From a checkpoint of a small mixture-of-experts model trained on Wikipedia.
Size: width 256, vocabulary 8192, 42.5M parameters.
Experts: a softmax router, a shared expert of 192 neurons.
Training: 823M tokens, 3139 steps.
Below are experts of layer 4 (counted from 0) of a mixture-of-experts language model. Rows are named router (the router's row for the expert), down (a neuron's output weights, with its number) and show model dimensions 0-255. Each number is 500 + 25 x the weight over its row's rms, rounded and kept within 0 to 999. Numbers have three digits each.
After each expert's rows: "comes before" lists some tokens at least twice as common just after its tokens as in all text. This comes from a sample of Wikipedia text that the model never trained on. Tokens count by the router's weight.

# expert 57
router:508520521517515513520536539471471484535510472519557465422504482479472515515491534466528432474478488529488520501503486518499471535499551491476490521546508510526536485466465500521529498474579492507475470478523490432487501496533520505499499503524502504493524503525486493444526501479441477522478505504513516519503505537474459523466526489452500491491509553523493512523492483493489515496501495497517521549463516478520495491556530514481510472496512454487466502517479503534485453528501491493500491470495509486477529494513543470493495510449509498467512496552508518525461504479527466487467496531437472500518515492497520504509494527485485520564500513498498498439507550513498509475488516478496506507481475500530532501505524516455492502508504532519486502463523474479520497494496473
down0:457484471482423508520552473531455476502507483479506542536533494493493505471496530518503511517529493453530520492496506492512472523464525471495502498534526502562444515488497485514483506495530493497482495483495470493506500490492493523536536465518538530497510504469498512522485483516444502492549529536465478501517484441490491474511459501528489510505536496479511494444484487479511472509509505532506493516487488525524513519534515508509491453515558506481449465545455527534512516515514542496528481540509502507481492534489472510491501469532484546496499492513525511510493507481490557506501528460486518513504468468537495503486478490509492502518502471507570501528525450471520518509488499491513471526460516499442477489452496449473481487505485475503486503520553500490531510490448477
down1:484528484480524506447522482449473515507511454491538501519475520508507512506506464455466523495491489534479496456505500483557431522589502508518479515481492468466452527520524477499514522505532524502501534520523500535503532497495494552536456499500480498510500492516540524509491510523493474510475498491553481529495477508448480484492506529489525463504558534454510475500469507514510497476485515494512473501464510494493491495493526518444522526476506489503513507468506481538500470513496530483474486479511467509497485571518505516565509513474509456438510463500508507520496530515472486510522512475515539514505488520523493484509497506473486475526450501504511519477521522455517458539538535462522480512478488505468512502541514519509475505478531487448520498481474504508508492495496457
down2:528530483493515500517492478517530506532516478494480529472472496528498508494518494544509478451488448489533459491549503532502440539514476460526504507532527474495489526520517502502481470486520532481475524509512512516460505562516462499477541436536488464508494503491506458539483497509515530506528501547476431464522536500513514544468520470499455494459491487531505525491525478474508525509539514519469500487460485514464486465485477444470537534466516490479496535483507504490503490467475526525512494498508494497490492533535465513511471541540485503497505474490499501527490497539514506537512519526529531476470507502527502494472489495480490530489502426500486487528511482542500479480523528527483471503480496482529479535467515490496428525508503482523453511508514471521510483486472507
down3:519504504496467523501489502492483491485484492463507506514521499484452531493529462512503500529504490487486508511471479532504516479501508511483498489537506493497463495541519505507459508511508524511476480483504482523547524495494506503492502523488510532548500440493481481489511506471489520518481508426413466534531524462511493570517484491498537476516518468478512542504541501518530554510472505520548472480465514529503498512480458504488469488485512489493509503509512552497473500447514472512509473485511537495563463529509485508495489530538500498468494498456484496465471521500441480541489470538494546482482516539494528479505493512531514477510548502510454485500473500519488506475512522491577528544471477499496470496533487504565476474488460475448491508494498537513482495515492510
down4:513531475528499533480464501454477506540524507504512496488521504463527493525496514550474503534453513497556513477508505453445514458492478517488519535497521495534473530463478489475513523530476523477522496464554498527486486486507515467540517508526512514555526470496519493502503548481463467529561483482518467498483513479543509508515471479494498497458479429499470519480457463504509489517555487480504474504507487449490489470493483500507505529521485463467526500520472532484478532524503458468474502492453486524500506521485511466490527530477518503482495493500522469519535487492551550527501534487502521489495520509516470479523531493490453519496492524514453474501504508489487487478486487461490512488488528531480549552474479514506506507537513479451514559490507499516488477526511488
comes before: " ", " |", "1", "0", "3", "2"

# expert 14
router:545520509525541506517525567471453497449484508508536455485514458492470508520499524466518494503466494496459499548476518517463509500527486487533509510532525450502540542520481497534500523510529519495478457439518478487538505507512507531505491510512537516484518504506521471500545535510488460497519507536474497486462511494513525474445503493476501473496535471509506524490474514490492478506499466512564498487459474530499443474516520503478489506523512513518472546507490441509550509508485459493470547485483485489496503481504503488528492470484542542471503485517500541516500504480502476522509492497491503485503532541505542495482478516474470534535495477486502482485514528439496531475471503502487515543468483512439519474494529529491485518542488547466446517494519497501514511495490492
down0:456487421488477553458522507471474490498429481466462467493419512478490534469481496505459507531487509472526476514512495535540510543472484464489504504508514545531545511505454458479527518500506447523499516515530476509507490492483499522491505510476497473515506508502502521490515481507494502498463485514541476472503474532526515512534539512528521500496501505472506506490530489482529506489515503488475543499473527510492531522504520473551533463500500479485478489473511517492551481495562488548428485545516465469520476493463505455522509488477468473499525530494505486528508503502479532521527513463517498495533547477480496487533464457495510500498540488493502474550530491487523493467487519498501470512518504491552523486486496513474469525496535501475472488507501499469510503529497502
down1:540567452498513499522517495522505521485492494513518526516493507493470526476515516510571476485530494488489517514534533501505521486522485484504486523482514497491495404520486518517521468469525492499473506500503512438534518487517499540480516470462495509488451513491503509524524499486484517503480471526467498470483508499508501467517499481452520479512470546516531492488533487516494537514453474486467467537498442460514498471517523473553434489523508468496526514494546477469533512529476481524551499514521502462494486540470497495483506509493515510496523514498490418498508488544516505508513502469504541521515492447507508455509501499502477499503440467513498474459501485502538506499498495498492497516526497528519483482433527514456497549526480480538491521483524495501495494472510521
down2:513499488533424505475525546488537490466463459500481478524462530499549496499516510497501514517515535486468520514464517511471492475509520505484531518460496488530494481489505488502536527517461517462496524544496490489452518483563470495484499483543465529496486501456487522490504520515531502535517514474521528499470498513492453500523489495458451541538495504498444468532503526491541533466516499532507482527504529488475495482477485497468486452534496527499512507508478463451539461539475510477518505519480505500500483492493469536512484506450448517524525491520474462472532513483470468507542510535498484536490437522490516515527490510496485509480505485502526498521493543531469480513515492473504496499522510496522508520513555507500502495522532579500490487516491468450497498467487490
down3:428524522519488532503507591487513514531491513498520480512482511478497497521521518466549482508516547506511514545470471503485497475514485515500456511482506501492498516531463462491461490490500515494483506452517505486515488487527503530483497480489506530531517515494492497522492572466454484513531501489498475522444462525472473457465503505546483505509561448517507509511496499478493507489494554455486476505510453497483486491475498485527548506539519524577509520516509522454491502495508481469524508476471452501492471490482560512530508519512455481452507530477519470533484498495496496512512550494467511519522535483482540493528508476480483499523517495514474473453490489495495496529506530479472521495502545486503551504503525479456519483527472457491504477510475488498507490511510511
down4:507488494486508449517497498499447457509485543478498488486546521539484454454509520488511476514535524444556472508541434503495466503481521551501479511481487450562475505474468523465506510463488489464468499522502518521515484469493527529474475495486459491494547516507502541534468477496502477513515465554509519543504517493483571460497510481492432504520496515512493506498505516511489528507508480545539523511481476495500494524548509489526481520481455471528501503500505525517511481485521469529524496526533481484483527494489517504541475500532483491497495510522458481507466515488538512475507471502531468538492433525516501537512518486504502512507470484488512482495509494486533494480526502540469501521498483495478519535507517454490493449485465516475525466522466519525511505504518494
comes before: " ", " the", " time", " first", " United", " New"

# expert 9
router:510487517524526532526499493531481460475449469501516503436504488486479491528501504485518490490525494518491495517552433541491433518519505501519476493521504472492559516477466493511490517482524457493481485486493475472500500517491521530469446495562534511515511530517520497498542475496466477516484487491521490494485511524461482513477493506463513475523502538525518510537477499474505513485462477508510511496467512496505486475511489511475502494513499467477498504519473497546467480495530480545507449490478482545454516474496524457474512501433515542453522493531488536537492549507483458512425495538472478473483503503496557498560484495507480526518491513484548509489502491519501527465516506505487540519495498456522526532509537514534483516510498515522492530501516498498525469461516487
down0:518551526511516462503528468535483497514448525476499507527531498486548482488510487478477494530475488546466521497510492520464553506493500508496481471488509441523504503493477454503534503505503507495435475511510523498472476494522481471514486485501520511522506497420517493489498510500501487540477483502456462486488462471511504491530480475544513499552503527455494485480514541496498517549479524486512491501528479472461514535454483511512512492506494502500527482494479505515540515486523494511497520471513508523537534526488515500488528517485561509506450485494477551497515505472499496489528486475519467465510499503500493534517499537488496453527526502478529514502524470493498537505520466536534488491417514498473490472528482578516483534455532510489485459539516462459482511475491510
down1:534471500519490472510495470464494455498534500546484462555479463531514515555510497522511497467522509521501550504443504469451514476512509435554541515503481477511534513519466477474458497475485506438511507514455522484468527502485535496501485510502477530492478519510506493478464508485524485513498485518502506555498520504582502489502524490428450479459472580471451517508480518513497506507473482478487478499489490521481461517530492533476503502433499514495519479506487492489469518476518500507490480457506504500551518516493495515481513496540524489523570522505499499503513483500499535492527491540487461480464502512464503534518486490496487517523520529500480507501503486459508488487507518517522512489499529509478482514493496505516509486538504530512514502478482517496494520482552456
down2:486515476477538494526491545505509474447482521494502486529508510505489487515527486510494534511444504506495490488491490508486466551452502491501497532533502450491482487541496518466518503448459495507464501492483460454532523487518477500535481467448472484529487487474505514477526455523494502437501523467473500511486461525517531481533536539528488494444529537468505537501494488508522539483528541495497511508532529464476530523539505510454519535501492529480493492520489480531486493522464492441484524511511454486512499507498522509525506562455505465500491487514479489479527534475569461477510511493509527526506489526514518507492506505512512491540506530473493521527488480493528488501472474445507507432517486518514479528514482487518494491549512529522479489463509542483512513472484507
down3:521547498497487519493443481502519489469482470484486521433487509508527492481475492521510499510496494518500457504439537543480531517515523512501534518461515489455514555501499498477500512509491517510512535481469494492503531516499485526492552502487514526489438471491521441501490543500494498475530481538479528455494479471510489493415540456481497504437503519546521488536485496483548506469478549515543535481495504486488498528467470474504542498538486496516506510509500516518526465492495514485465482491502500467475511518529485496555493503515506520466524506480479496511491470492486516487515525513498498485448511524504514484499529514502493454504507527482507465499481540476483497510510503493501538477501464486511485501545533485473566534437528476482481501492535530505505548506511458
down4:559421497507495516482508511487490516509518473497496467504486505534482538469516475486518506516504467506480527535510492525517502463490457467501531522518474519491502472499462469512522491500515463532456521521530477481536539476511475458511507528492481494481451470529525495493547472468499478514548527452515490519524488499568518510522532514483478492493521484510509498522505513523497493485505519471502499517564484533550491479500507502540520515514491501545485435476542511505515500511482515457441490522485465514511516560488540497474482517524494473506482509479518499512511519530525473494458483459548524463488545451460472521479509541523543497482495507479491454474484524510506514508476493513516508505464499466515523456472511533469535489482485510484471486471504501478514490543478493
comes before: " |", " (", "\n", ",", " |\n", ")"

# expert 49
router:535460488504533531486507479493472490451501492513538491455535444476450513523497533469507464515525533523460531523521465506491463501546513468526493528484495506481521520449492520487489504480503538493520470466469501479497501502508529485525473495509535528488479546515541478528499461521533473484544511492522522480464514513497469533474534514476484472516509499494481486536487522493502505509452497494497535530494504501444477483514510511503506544507513467506502500545499506470515469471500509534497537488435484467432563497457522492489511504503536521459511507531513505527488558492490467480471529504517500487527534495517532494464501519504504542525476480472527450498485534476517549489484515477493541524494482489425498525517498489479504516544471514491494510506490485500509485461505500
down0:555491522434480499462485481513514497561452497493473506464513472509493467491512480501561509486476522477505502488460483539521462498446483499546474475449510461536501482498484506517509505498483491509484499511510483493532514518533506496478497520507444495518497487512449476458488513448468528512515512466513500470479530528489463500495506497531516532519468513569528501514516493508486501473506505524531485519480501495513496508474510510506494470547536480488462497496484509498493505517490524561468484480503527541481530489471443532504495519511483458492457522556512505499500485488510499511489523530485540460532540577509493540503511534455486494480534501476476471515521504513481485501499515493487488433514500516522498496530480493500500468538462519525507526537517501451477486476499536
down1:491522509541520461481550474482505513499463456545469477474477485495542523504511503503533469520475507479511496478463479502508473490485503508494497470463486490496510489454495483493520475516527530460466522510558547527533525476537493519473525517513505449506486525425493504515461500501504490500501509537492542536471443487505484480509464508522467499473494480514561470516493503515518486497528436534521477521530485505512535452489517504494536471509498513485506459544519510488516439494472515495491541523508496497516499469505515492530490461520523487518521538511502474517509536463528499456504471506506463485501550522521502538529477491519530495476506520528468533494538517464469486478494483467515496492530491538490519499517510478547452507461505469502485489509508496572493490464503500
down2:501498485483511460474530444537512527499499550516485530542509528524474512501469477516476494510450486521490494538480507564525520443514520535492518517481502505499520519522503490458508518481472491463498532480521489503524488504484482519501534500497493493526457481503502514444495492518514503480532508483498515517527473567504464492481511440490494471484504484467526504493502509474479490462516503496522554541463497478486488454528516521560476493471488498490521476514553478498478545525483501495504490551484512492497471524496504501527534484521498494516465466515478493477485515445524502531486496481519504496548484531530491502545467500483468461482505491469510443523498539512516465481513552505513529453490490507437477508552523536474521491510495473499517487472504524479538546538513504
down3:498466516489506542523497513504534499498561475475480502500521516489489477485506520534476458550512523549471476535526510494507507471485477519491484423490503515509480527456501531514477478497506547501473491470517530477481510467483516478526491511531538496491502519478500459497479504509499493491513521514507498455530458527484508468499505470446509434511504502478504535505547468491491493417508495500507501434531532494483509480496483515450489485529491530515548470526474524523515484505497492519483489502525478503508510492515512470479550492459513452528519537540497525517541485515509484554510498505508526491523525508516493567545492438475511483513504527468499483529537503511518521509543495488508524493493524454514477492504464489526516514537503458477480459466492464473507486511494489
down4:472501427481502553483489483496525549498518484513510499502520517547435487515516481527490522495494458497521466485504542503501485493508484500521516440505484457498445516555495497505539513491515519505541510502496488479500514512475533540512486453483506497485521527492493503465529504494483520517473501527552442506464514501536509480478500488474500486506518510490500507465466490527495540525504483514529501516550523502481507506457497485490497514427524493510521540464493484492471452509491473502469499528516505551491500476526537506517541507483483494478527509488517501534522540453489502499537440528475501483533474528480502470522463525463449447506499483502516499452493525464520503514468505519526485497526524537477542511492509523508483495455535493498485447527476498494536478462513519
comes before: " ", "|", " MPC", " —", "==\n", " Team"

# expert 13
router:510468503523536507538531532482470473450506551493536490461538470473502516499539554482509485509518493503493471522503488506467499485521497481566506517502511482493539535459474512562500480519488451534445460450515459480478542530493476527474484452489516501518533529485539479492535504505488484529514519533518487537498507515519528511515500507482471438521525501515460499545481527492480536492474482503521523496499504501498477504511487511472505500485504500550454566526442463482512492528507493501472482471457471488493547502492499477465498550508512529500477505496496540489504518507512504515498459519488478436491534472512530483509492503495485509518492501499566501473539511518506528506501489493471535522498487457501535475487506508502458527518503523463486517490482497481510466485488473
down0:503508516534453521500448498508491458513530488490485516480500485500481484489524502494512473485515488506463496558525536533564481515468478506499516491544490526508511500533525531502455467479486490502488508546523497507536479520488507495453507513496469470542517436476507470481455539510500489528472471536493488464477505487472482478484501465449478500475470521459521535523481487488499509532526544538527491505509459504485498529485505496487502487518527517548506524494484482474496510509475460512494492565496508534519476521514479504471526460503562529508448507436499510511476534462540527501551524484527519493475531507482463454527517497522470507499485497491505508515478489482467558510512502543476488538498475503527487484530498511454514482493536493555510521495497494479488544472511521
down1:495475499511489508516561533501504533483487494477521533552523541534492473490511531484469525507492500518545495506490510490552526503484482443500487493496502471510519538424537523492489508465465500524480516462473537469530521493490478520500481485484508499493551487503557535499487501583478484486525506504496462503507498499541512469509488422571456477475486473471525484468501471462478476469493486502519526476488499513488482488488471506501534448498517512536477525502453520516484514461464519527496496535507507513498528517477492519528514496527479520514499535514481512529498463478515484522477525535475461494481474538497534531526499487486491494499495488539508528478553490505497481488498507492496486475504506479490494521479473484532504528483533527464503465444439497503496493533481488
down2:491506480528515486466499483483507457516485506507541519489479505502447479479475489537521486485501519498559539490513519475442522498491462512489479491570497523485468501497528521530468515538504520500514538502523480522462481486500459516497522509461486504518513537495469467484514527473531498526506514486469504507480518483510498447518475495536506539465527472484502512509464503475589493507478489530466492517521509510467538513542453522482484522496501514466496465529507532509508488510505491470508489468528547497474499482515457477541482518487497520511505479487491510484511517491553594524496539485488498509548514495517514479510544504496467500527490511466486542455498484463478458515505445503492468518466501490540486501504484489475495432483519489510473457504466518491527496508475488
down3:493496498549538459528480463508519550477454459516459471467500497528498496515527501516515559479491466492496567533505496499484534514536526508513482531495558484508521475515515496522450508460484508521482522520503536501483475517524446536446477484511534526469449527520493490471489543532531517517489505515496494491516472453500504532526532465541504482517516476466513476467497548446496465493533519503452488475506462463518489544498489536526500534504535495507499494524516518493514526499494474510489539429498488515486510475456449533492491509491505498509491490507510507484477515469472460495509480490497499487510472486494466481513507516497493461498515475492451495522534493516483537525454509454473487569484511531497514452489516489498500490525493497517491533491509488521494505495489524
down4:509473513531486522545524515487528538473500539482527513475480517520509513515494460524509505532464523461493500544502439520489524481477494502542478485498467488528477514474526499479455510531480489505513488523523545443470502514480465473487491532463496497495500546497443490489484512501481493502555472463471487501485520535560494466454510528479494501493559471506531460478528501508542506482495556499494501478475470516480511514503524515505464478495485521502479482468476468521501488502501487515497527533514538475489477489496524518481518507474458475490518463542503456512481482467531550504497470486492535468525478521479492502510480498487508530513506545501534478491511501533500516537508535515498505527528497458464477489502494502501528584516473475542515434506477459520492498542507512
comes before: " the", " by", " in", " to", " a", " on"

# expert 7
router:528468441532521495503520513490489490457472468533528496507512503488513498497512555497534508524508477512487510518559428501502473488550506443553496538493538480515496528511509512518494516481506532514473485481491487494512511484507554523473463481566548496489513509507527456517500478513490464486512556520547491488528507513480444482489483512473518473513517502518483502541487512478523480510480490477484492502485535516496501504524519509477504465533509475491512527511446496506519476509470473510481494487468458534460509454471538477484467521493554496475477508518500479536504510451511467525456474471515493482510501538500529522529477511470480509516472498484548508506483471455498545486477530533498515521494485478475500514517511525462508509484499519487484533496525442463540462479539501
down0:513486492477495458523522466516517473460507539493522475532512474544503504488492448500493495481467493487525537524486495494495500511483523460527487460526510508513545475500550502471500520489481498497505532508504501491524490494504514486513493459496502555478492445497488503514516526499474529475480498518482527512528514537507509530519504474514491502509487462479480470515490530495518552474482533453480509546524514521441468502471502477539495549496474524484473494465484492519495523503507521499462501484470502509520495484479506493423499511485523517509523479502501498511522530506442440485463529519529521540509486516473459447536521483546520482518545511521482557462541461471477490541471534537499519471523581525483500488488501486523475489537490461505500512483520477521470508468531514
down1:505495502500483492465521505499478446500521497528514503488486511499521556482527524533503536486522499501499517496495513463504506496533481471494492482497503467500461461510468502492500501520499484435540504515519469474507492481527480457485490496546479476495509504482533504521520489533487532486493522492497495533564491514491511546521474467493438489549477517451504507531511477553486485454485536520492505509519521516484499545499460455490494508476509462506507490499504486510489446503528501493490526463488552488492463501489514474510507519525457542484508506511498488529482546507511491566538513471531553487514492499508452546471485499478518521472467481513481512514476461533477490482499478467494456481469521554507461512525446541554530493477485504546526483476494467469547533504502499
down2:479483475498461534505467550533479514531499483503509488553458523499473493485478572487458506483492478500479546476513494520468521533480528552504503517474527500489513530516495490484488502474480435491508516503492528483484508588529482496493505509486471494540503491468517480491503512494523512487523548496536507516527492490513514465501512468506506468507516465502494477514515544528552517496514454458512516490490529469529488502489506486504486542521457565487511495492515523475479468455526469498453473488509502460531462488499507499556468514470541490468501471516454506505517520521490491501520521470509471490481498482445500536512515503472524480472473504536506464487484512494476524510559514493524466524495508536527468499496532488466486514500539497537501492504527477506457509544527462
down3:493520509479507494484451479509517515505473426540509504475506550499458446509499473478509491513520470507520541463475475554468510527493460473534544519517449492487470518488502512463516445523493515512516498516522502480487515500505474513482538474515510512492474514498517513568507485449489539444487496560501511470486504458532505470548527512512518512496490533484510520453493502505501506521496514494506500514494534448464536514521506483470512537500514455528455467469437517532509527505534500498499499488485505470480492472457501516500485502514487436499480509521500464534478505512507469472504512450519566526512514495525545509497531504497523503516522524502481534491458502501488518517546514498523488534482489490516510480496500505464457493516531512506531507518464531486487486498456516
down4:531490459542494514525506477471504494499478486527481505471516454519507472471503478490531465532523472497489495513519469495512513494495484535489524534489435491509490479521500526517482498484474505497533544491463464473522497541464475492491519522482506520497525501500483452510483483516517490520441486516534463539499496524496516491493470488497511520546507525540503501502532527503470538529465466474544473471514469539498519526545473483500459459530542530497509522527489511505536508574500504488509538508495482458527505490520494520487503485512471567498492497507529478520498436511485510495512507452455490492579500479483504481514492529471506497520500478495531514516515507487495476477488516523499486453512592515462509477511488496497482491516536487472525476519488497472459505505455452
comes before: ",", " |", "\n", " (", " /", "a"

# expert 15
router:553456500526548498490521524526456486504449500496522479477505488490491512516521484454537496488444450513481464527567480504441462501516509453543511503512502505486504502510476477504540475490530516493487484488536492482516507492519500518478494503501511547494493500504529487525511506507462513517526506552525449525519522527506509520497490501511480461540518479495511525508484479484482514509487455462535542491485508505468495524501438507498520497537521539501499518526468498510521481513501484567476514493423461514501524462513543477516521513462529490474484496547495534492474526522498479541505473500499490491521501493504513478488491501460454501518475464494516498486532488476499495432492536504491525490481514479490514486473545499501498544566460529492500529475516470512531475488483465
down0:490497470503495461484530470460499476526446445540478513537530501441539497498492475510473517496506475469477503469484490499489523525511453473489525460485506474505506496514494495489498532521463505509507514501526521499498502525491483475507470473506524511501488517504547552442518512485474537499500506510555572470535483543495475508536480455518563487495520506517464482511518504452488493476525503472501508534512485466517496505497519511505457494501512526508470481443496529504500550506512531513515478468474502468514507468461475507494508451457511496526555512496474489490534482562513494528467504470479521519531462502463524506515469468529525502476512488506505538472516504523486487536526527523494455476484524525524517497481502453473496536545513478531486540495505503534482469511516507
down1:496495511543531512505483484484463492473531527508485511453526519492511475449480460507525490451476511487485482532495514510487538535520558518479481501468492472447484504515515523513480488509487504516492495500459524493469495483498534481471457445564474505507484473507493500527474530492490497484476537503501500512483497471491518506530452502557522474500505473492460550499489501499491502506548526550475518511529456562473511516482511496482522538544499531496514483498490494549451509478522549507472516496509486473537504522504500495491522490486528468480512463543464525454508519509529460483466514495554507499474526500495511489468493527535498501503454487532483469514453496511531538498495516467501489472502458473504504467513514450507456530524501474540515522512520506550487531483513464
down2:485493497504505541448496540487484545501508482510517486457523508522496446462455515532464481513488539493547522459517514490472500463538513483521503449496478538478501486535455524504539511499522455512474503488512518500493456450509467482455531499500472520511517451509469496522495508478490530502547516501489537495485506519504523478487475461525538493456472487528490476495473491521497516509492517454474508491456521493548551465518482518523519492521460503526550533505493512448475532517489501516512545512546486517549488528476469507515494511492459459474523484526488492503482511466510517504452482530492488491490493509464440501508508503534484453520552483488494515483469503505516484544542502480558541489504521463513503483545510500481515504537489515510496523489506502486516513511475485
down3:510451466526461443539496450492541463511486478536472505474517524484517494477500519491511476508515532492484488489490459476498468466494496496487471500479464488489480487461500522502475501498495475538557471517488512491480531479517491467527480481500464510520512499510484525513519493510520488546518497479516488519450486550504513552511475523521529515508508480549486508524509549507497525551507519508487459533467537491479527502510511509518480505479514500520501490480500542481498466479489441529512504502530503479508521516458503498471519506524518523494473504481548505508501488484473525463554499485507516507493467514537445494537548522477472541437551491531488485509486503509558502513467485520530506498524462507464540494528516504448476487463468492548477486508488468542529533492525457
down4:533517516540474545494476488555512462536538504475499465493484471553479502516529494469493484486539505465494497516482572528514516475547474533523480493511471473447482492520523506520480488572555537523523484503471511471466494536451479505530495483456466517504474519481565506471464500504526496483515462495500520473493469507502542464522513495486519489493495501468472519528467530499477500517470487500469537473461491457517459507488503479490517530494501485528483529498538499495492498484500514541545495515469530486526476492470479476477452530485478532522459498507502487529484522445504547521530515503478545473477487500473505465512493471516498510511470485496528498471500523487533497506470502528495515529459534465525492498502514504485479519520537480507522501507470473504533544504485498
comes before: " ", "-", " who", " which", " New", " P"

# expert 59
router:510484495541499517524527555499492475505492490499487488470495490477467483512514526481531482512446458494454517494555477505510452514516513486496496523561508515513540521505470464550522497510499493515471486489556457466451513437568525522468484496576504509469505507496507497496532496509486460502481489490534477511482516519464483548488493512483471479551530504507497510502447524475507513526502502469518492479500535503513510544526486531459524500512503506515510514522494504516533495463543503533497493481474484460500512461482501490475504495497523501481493510499501511501444480505480506540488492540514504473533519535487503479522486514523475510503474497473567443465542511457511540485487564476486525506478503477523517523497517494501486488493486499500517530447532497477514476483508445
down0:465536518469474515556528476524490455467495492523502507531501511521533530512466499548485470513534540480507515452484503540484480501539513455492501506479501461457511498499516485492505490470539501477502505518485510466541464510482465488536484519468482481503489493460505501508550466502502485485487487549472519513471533535509523481524495535510528493501516496472462530520529483520504475536486457535512501486500491511471510524496481529509458487518480526512467506474502485475470538509471490497499470486458505540458517470462449510510504491525510485500512479522550507493521510508503456506534514482514475509481544530500522501568476484515532493496508517503502513516468512489529554478507466444545574516532450490469505480469484539512532540507516490536504514500484477465463523507490525
down1:507515502501515508500522484477487477511450529524485501524477487542519493486508493514508539527447449522474471531468513496521547527486482516542508528456500510463494542533467533474512490529507494498469523511491483444519520492553463465517500501514479496535481542496509479527500499529512515562501482507485519517509520476478506503508500506517505548545526548517490532544523553494481495439476485511511510518519497485490498509505514526468465556481493481498505501469510516511464452462494506486494518484487538505520475490501448489507531545517480492501507472442496547477496499522516452494556519498538486494491504499469522458483521518494466529477514481463486484535523504450470478511522482512473472519451501466500499528484546454455490477462504485527509472506525513463512479499508482
down2:507467505491556499479526530569517519521501481488493522489503478482489492510537517535511515478511511528477498528477508524453516471560514514547488562469485496493539553499526477529497514536523484502459504496482507489531468473498479474491505507510523464494460519465506469500489519493463505510510501478502503474500416448474512513543483523486482477532476544522556469470529523463470491528490507532502463501491488492502537511482516492514471517492492534486518506500492489477500494457497503487495489476498498467506450489477515487521543491508482456475471533496503487451556524510474539494479533554506502474472501485466501519475460514470521440502515513521556517498499525492521482498473481499487503519487494523487487479483471532486495497501538497465548488484495530525474565489520493
down3:481538508529518506525520526494507524495528512497501520512486487521504514473489554502475461478465532486525513516475487500462481483480473554550530515477481442501519457464509501485526530502535457517480504474541543494546469511506537477473525531446505474474464514504518496500482491517494536520518544469461462490503531510543496512493489526521460485476518495508501508466484494508517488503482517481514534513525544460477508479490515486511457506488501504492444481493454482503502514504491478524566486483534492505548467508524524476528500490530518521470564498511500502513490493495506480454484511460497508535473531480457530542515523501518495501487478479525483473460515491514506486454496518506545510510507467494467439540515506516492491500504455470510500502518463428526488483548506470
down4:502458522525527547501488486486467542489515520464494501512492474485456509508483482493504507423520477474500525540469533478491484467504495464471523523523452518514516480552518472501471455500515508531506519464523505535518506423435510524511481474514515511498504518477490459512517476501487553469479512486513492528502533510480493499494522528511505485545496538518480447510489481469519495498482503545482478491514520539530482499480488495502546506513435488531483551472485539482521484492513472524501490513490488504491519515505492480502502508491434509490492525517511492471447503535494537507527501532487503573496531522490547446520503509497502465479499533516471454523513516471560507515497527447493479499468534475497517525495491502496490497519480476517494508496520478537456508483526486
comes before: "0", "9", "8", "5", "6", "4"

# expert 56
router:544497474508495493503516508503458498452504467520538483491538469486479513535581553473530508523506506526487526524477525501474513494557502484581469525527513453482526533507472492538503523491503533497477480496497443505548517510501513555487459513508540520508507511500509456479519498525493455462505526574527507527464494510482506529464483510451531454506533470508482501518475513486484509498483477486534506491481492506505453529493506493489485491554508513522483530524516481492546503513495459495492524471465467521489507489487498503510477480477578520464508488523492527506488517484499493497526477484511505467524518510505501488486479498467482537507472484481514510505534507455495505475468520475482502521463448504476508487478521504444499527560479525493499521503532486496509481503479495
down0:531520478524529491513519445448507560501530538489478510489520470476478484507511475491516509465495542456529490505495492503458487469506504510445477522524499452503518531442490538503499509471470494483464493487529508514471506467487532491510506510473482527454516518476516469545490487490537511408495516474496454491473488516501518507519454572504453486481487533438499497471524490501479509520498445541515531497495496503494502509474483543500501508509507515534475511483480506491452538501527512493469491449508501529480520469506508506510521468555503491475487493511495456469469470508494521503493518531517495477489508527548500490484520488519499526536499511534513507539523481489502501548498505461512494500509498524522512516485521463497530497522486493521499499475574507513496510515433516
down1:471475540518516495454486510481501466462545514518513509497555534465492467582492517466516495497455471492570484568515493456500493508503543525503497514524496499506515477517473490541488507537516508523541492486548476502520508506474521547513442509520486504470528478520495510539488480492471517492507531566533458518458481480475508484498476470517481509541485478477548495481511450460457508477517503470519495499464479467474452488543465511509478506519511473511484478489489474489534540501525507520495511529496464491530471498506506505476473499482490479518450455495518510520503527505517500505459530492473467542492505508447506487491528507475473476496514480506513512491504507529525525483459501484508474487506517479483517515527524523490505492561474478486481527493524514515508529474523480
down2:515482509474472539521487478472515526496475512524478521477516516534503502491489486493513494522503477481510499451506462516530517451487505490461447533519483512482464494494477445527516478507532540499551486552527495469494497509502498481491485519532501529486512478521519496532508458489524487518484479461477493508485515523491506542430531504485503527461508487491498549522497476474509527486501499450522480502535549490486530476512498524534504516530496475453540519464486507511514503481524508530491517503539465490448524499504487517538500468477539496484480520533549505480467511530440486511492461468501510484530496536504524484522492481518557456474510460520504469513508520501512466524492511510507463527481540494523491442481507483436519495470515473480511505509487522551489564473493455
down3:504513517478493511449490472484526466496512503533477501477528490545504483497531496501506470503476511487485546488474499496558475475527440512479511521456528540538505487513455524486486566470506506471486479512482532500505451465492470516503495489531489500526500524477469480517478482537497540471484504518495492571528479484477509492514467491550480533516479470461496559498495523537526466494486513448469526502474510488484491467497507480473514528510503502477496493513531513521509547536523512552493520483481527506509503516498501545495527544530514513515489489476512477485484486481536485515535502467466464511545498554505507541523484475515505466453467513488498491468514483467473463499476463488493530528529452540484522531471563516492497480523497495515497492481491479448478524520500514
down4:510511467506509522533513509502466545489544506471475511482497522478525504470468533480506482534423461519497520485476511546500494559536496507494558515474477459518491484464481488491522499479488504502476480511538494518478502447526501507476482489523452546482521492538479508495496488505491519499512480504486503476519481487493545502515512479517461491467507468509475499514525532548518493479543468490483502529499478516477508466522489498502572540522507519521493541481502492470465515532504481506510481502497464493486501477549525477527501478526526463507481472508461520526473503482473483502490445504487497548477508439480511483503476527516482483522525505484544485477482522489430521512486479515482495480470531488510515499510513524546457567543509546488532487466485511542499546492523501
comes before: " the", " ", " a", " his", " New", " their"